Experts of a small language model.
Size: 18 layers, width 224, vocabulary 5951, 57.7M parameters.
Training: a variant of SOAP for the experts, 403M tokens, 6147 steps.
Below are experts of layer 13 (counted from 0) of a mixture-of-experts language model. Rows are named gate (a neuron's input weights, with its number), up (a neuron's input weights, with its number), down (a neuron's output weights, with its number) and show model dimensions 0-223. Each number is 500 + 40 x the weight over its row's rms, rounded and kept within 0 to 999. Numbers have three digits each.
Before each expert's rows: "comes before" lists some tokens at least twice as common just after its tokens as in all text; "mostly gets" lists some tokens that are sent to it at least half of the time. This comes from a sample of Wikipedia text that the model never trained on. Tokens count by the router's weight.

# expert 65
comes before: "2", "1", "3", "0", ":", "."
mostly gets: "On ", " On ", " on ", " p.", " #", "On"
gate0:521508506516522448495516557458500491508530516482487505481469495489557499506467534555543468508518469493532457462483479459424598487507502461485509553485425489448492561557491487529504501445552471393548528481468497507508425515490500520560459453491490504497447495503486481475585506522514407489464532468443544639512458487465494505524486550447483543492531559470498507577488464469522469458511483517423492571447556483487553532441521570522512513564415536486474492479494497506539519618456491480485455523391487571499526512436431495441525505439460486457550580495516524474499421590485475513444465424551515532494538564490488455544498514488471511495574471484483543459556521536436497500484
up0:508510589514421520476452574528453508480520511590448577511501522499538492485486496438453533505499447544432518463469520516582481588550494488475481385588600550465484506466517449423481492523474510434520499562525458487502544589503509513490468503539468542482511449526492525512508540514524502432503554537449509607462524524524469482510551483516515483467468492569547449505457540512509472542552542517560584481484444496560496502493534524474493538567544513605500485425444498515494414518490506457538505515562524505575513447552451480510504512487440496560475547507550468537490504458507503519587455502569536517545503541518506479553539453535477503452533536540556496512480512459530510500517
down0:607418584522555533445563463518519527491465499528475623583529505517497535515464469534490543423473439543506502464466471539518527515557525521464498514535483535541499500551522465451518567488505460450450445479485544465486576517494494501526512485536458513529480533516493442410546489513476529545477558547475484473473415484482523519518466561513424454494485460540541595546526496476553452490492478544502504536513503520503453552487494518445586481473538533495447479469479500535520465459559493520543474487618432464565464448578555508449540484499503567497455551556493463487566441531536538508483436564490481539461492452514479431519550505483440446477485573508532491471533476543497490489500
gate1:466503537481458465433497423521460478551556477529556472469475441515477486528441394481486526437502490423529514594467492469489510556516550517534424486467527559569522491522512519517539546583502486555494493471516512479616522566515494460491500508469516489520463469517466510531488432455481498541480520557539457457398516491480486478464491401495447554495557508496512518532502501489519516539448510543485462474515451511533596425564480478575496490557484513490503529522572514517449508521522537492524494510458531487555532499512510465535494454559516475474540448536495445507528581552568462409454459589527461480560497563516487492536463488428447495478505550621528536518552529520529460495490
up1:499440499499515473509503466512439549473528484587501468500522517515525453520560498493464511479500516527545520593563511514536487447515471533485450510472447534534478468469484524443534475517535436455598489491478467513575475578499470506473461492472512514488569517526486454444517442466526481499452447531516475479483564506522477529453493421467526465433507495557472478544491447480490523495496575510463475441400439531583456516469458504514527521492483510482527475522496514539435531442465491458574536530488548460589486498458522549479549496584470535577502483493490569494558567545574487491496488409498466446496485519527471485549571551525383454631526451523551541493496523487526540472438
down1:510464478493544534524445464482562460567469513453438571472541456497537478516551480503505467506472444506479519519505518471651538458477525537510491479574466485470423521506489421507501435517451495516517521543519531458498507524462543438553475456516584540516448432568516529546481519517543501528466484447467534518506585532534528530415462519433485528456517571498511517535462417524530508488509550431495483548440473513465374578489449506503479480470508465494507503459470499509490482482452488483492488524438570489495552483491471483417452503500496529442464530558464514528545503491424422527470498484566489464515467487422423568520514517504447515432553492484533468515460485420552465521553
gate2:457503538470441387543468484498511559564491547481493514529489478525551525459472481442446513520565530515451520506495561481519508496452524519500562524489541519484508492545554454526451478510492552396550516501516546481433519496531504495505424476433450480504508457532502510526519440439531433468477535523478473488427483458517484561526467536529373479559537543513542518601484480516560464511423477450501465438459473576526499432496537515543509574444446528505531543559577457476434511457592553540506464585470528454467469477479519507480552526521524568541498478504517512532516514515546479493545458573540483447506552518449528567506495525500497434445562464498514520518557497550440501518490
up2:513424374512488514436529579485484527464518434485481381485570565454488516515555533481477484457485527464454550425458483503543575554490462495481526562429483485497540533531535533478522519446466507531471473479441479475497534514480502507490510459564491575520505558451510563483531508469487496600456460475514533519417440461506525530487500544493479509522488476473529511377552544510465591485515489484499545521526506539474500523448481503445506495498506556472484499495460489464544512477467499490482508456482436513526576524479565507479514478490590474509556531454465507502485487432443506533336463491445498518417501455484523503469538528478490522526482408476452459534558504472526524478538
down2:500521516511588487502504449550498497443532479482500481513466496481472461578530545426481479459471451503507532435447530509481581457517503502496483416425514472497459481552599464483591505542581539460498501456464469474544538499529457467485470486437498537471547526516447511502483527473500438450533461474518492455439565530494541417521512557577502447517455533484486517511467482522438474483454409464533516533456522559463483485504536451403569464414463508522500501544423468479474481546504503566536532435555430530474495547462524541482519500504433449484506561568577498412458455470510509504514518445484493429495503533521533537540544474527568506511524536474543581542504465478566507523516
gate3:516528520472516469493533513497517476521468547497446510471410527568429531491527560561486504560435492464549485590537473559466505535496491469529549555566483513514505524515433564471596460552530498495454482482520479498500490598499450498619502530470514491454460503444455534476465428495452592467474546540523467546557446505574516427495477469455506412404541425439488511461482468442461449483529504451443451481541443489517496452631518517503479452535444452496549522528514497513514541576495504474549509490524513501470474596533514498456524456531494463447508468508454522437520508532550519477536569482528495491506519513504483464509527527440469485477500508476512548483525544463484569517473
up3:485468488502557490496566439525519416488441471484521445542451461480555486478511510502609509551478513426552460575558494529527496442477495523535428443488501535526517437539501491474562462473505496480494481516495516455481486450526484513547506444548473525510528514488501380526543475568532472468552491476512528484548514591438516545465487449536497490456501431505484415547463507495475493484516525517456566525478457589547505505577445533414438486576461485495498484502526489567476520511568483456441501531488502491485461430544443444475503494467475450501431428520492503468468424541501486533561455490452470595472502592585436480537504480526466547489496559546518460522506530480547504497467
down3:557436481463445528520536545488455493502476578508539454605523511520426526473474535516498448578501439426545502428525494459481485513498452534527608486482465518498531537519490562470492513565484551498507483523390519506489471537552508522474500469505484471555474542522548519456503550417472501460521472472528587497484458493523482503590515461464437530453542517523497529475531492405559462532515475471466568544482549547514514462546407544462535481472534562429587549503481587498599547586508488552543503495476579460474492552476468492495494511516542524515487469481488527413477510472490475520499501511529510535510541473491499520444502525512477497560490453486396503592512514493500532486485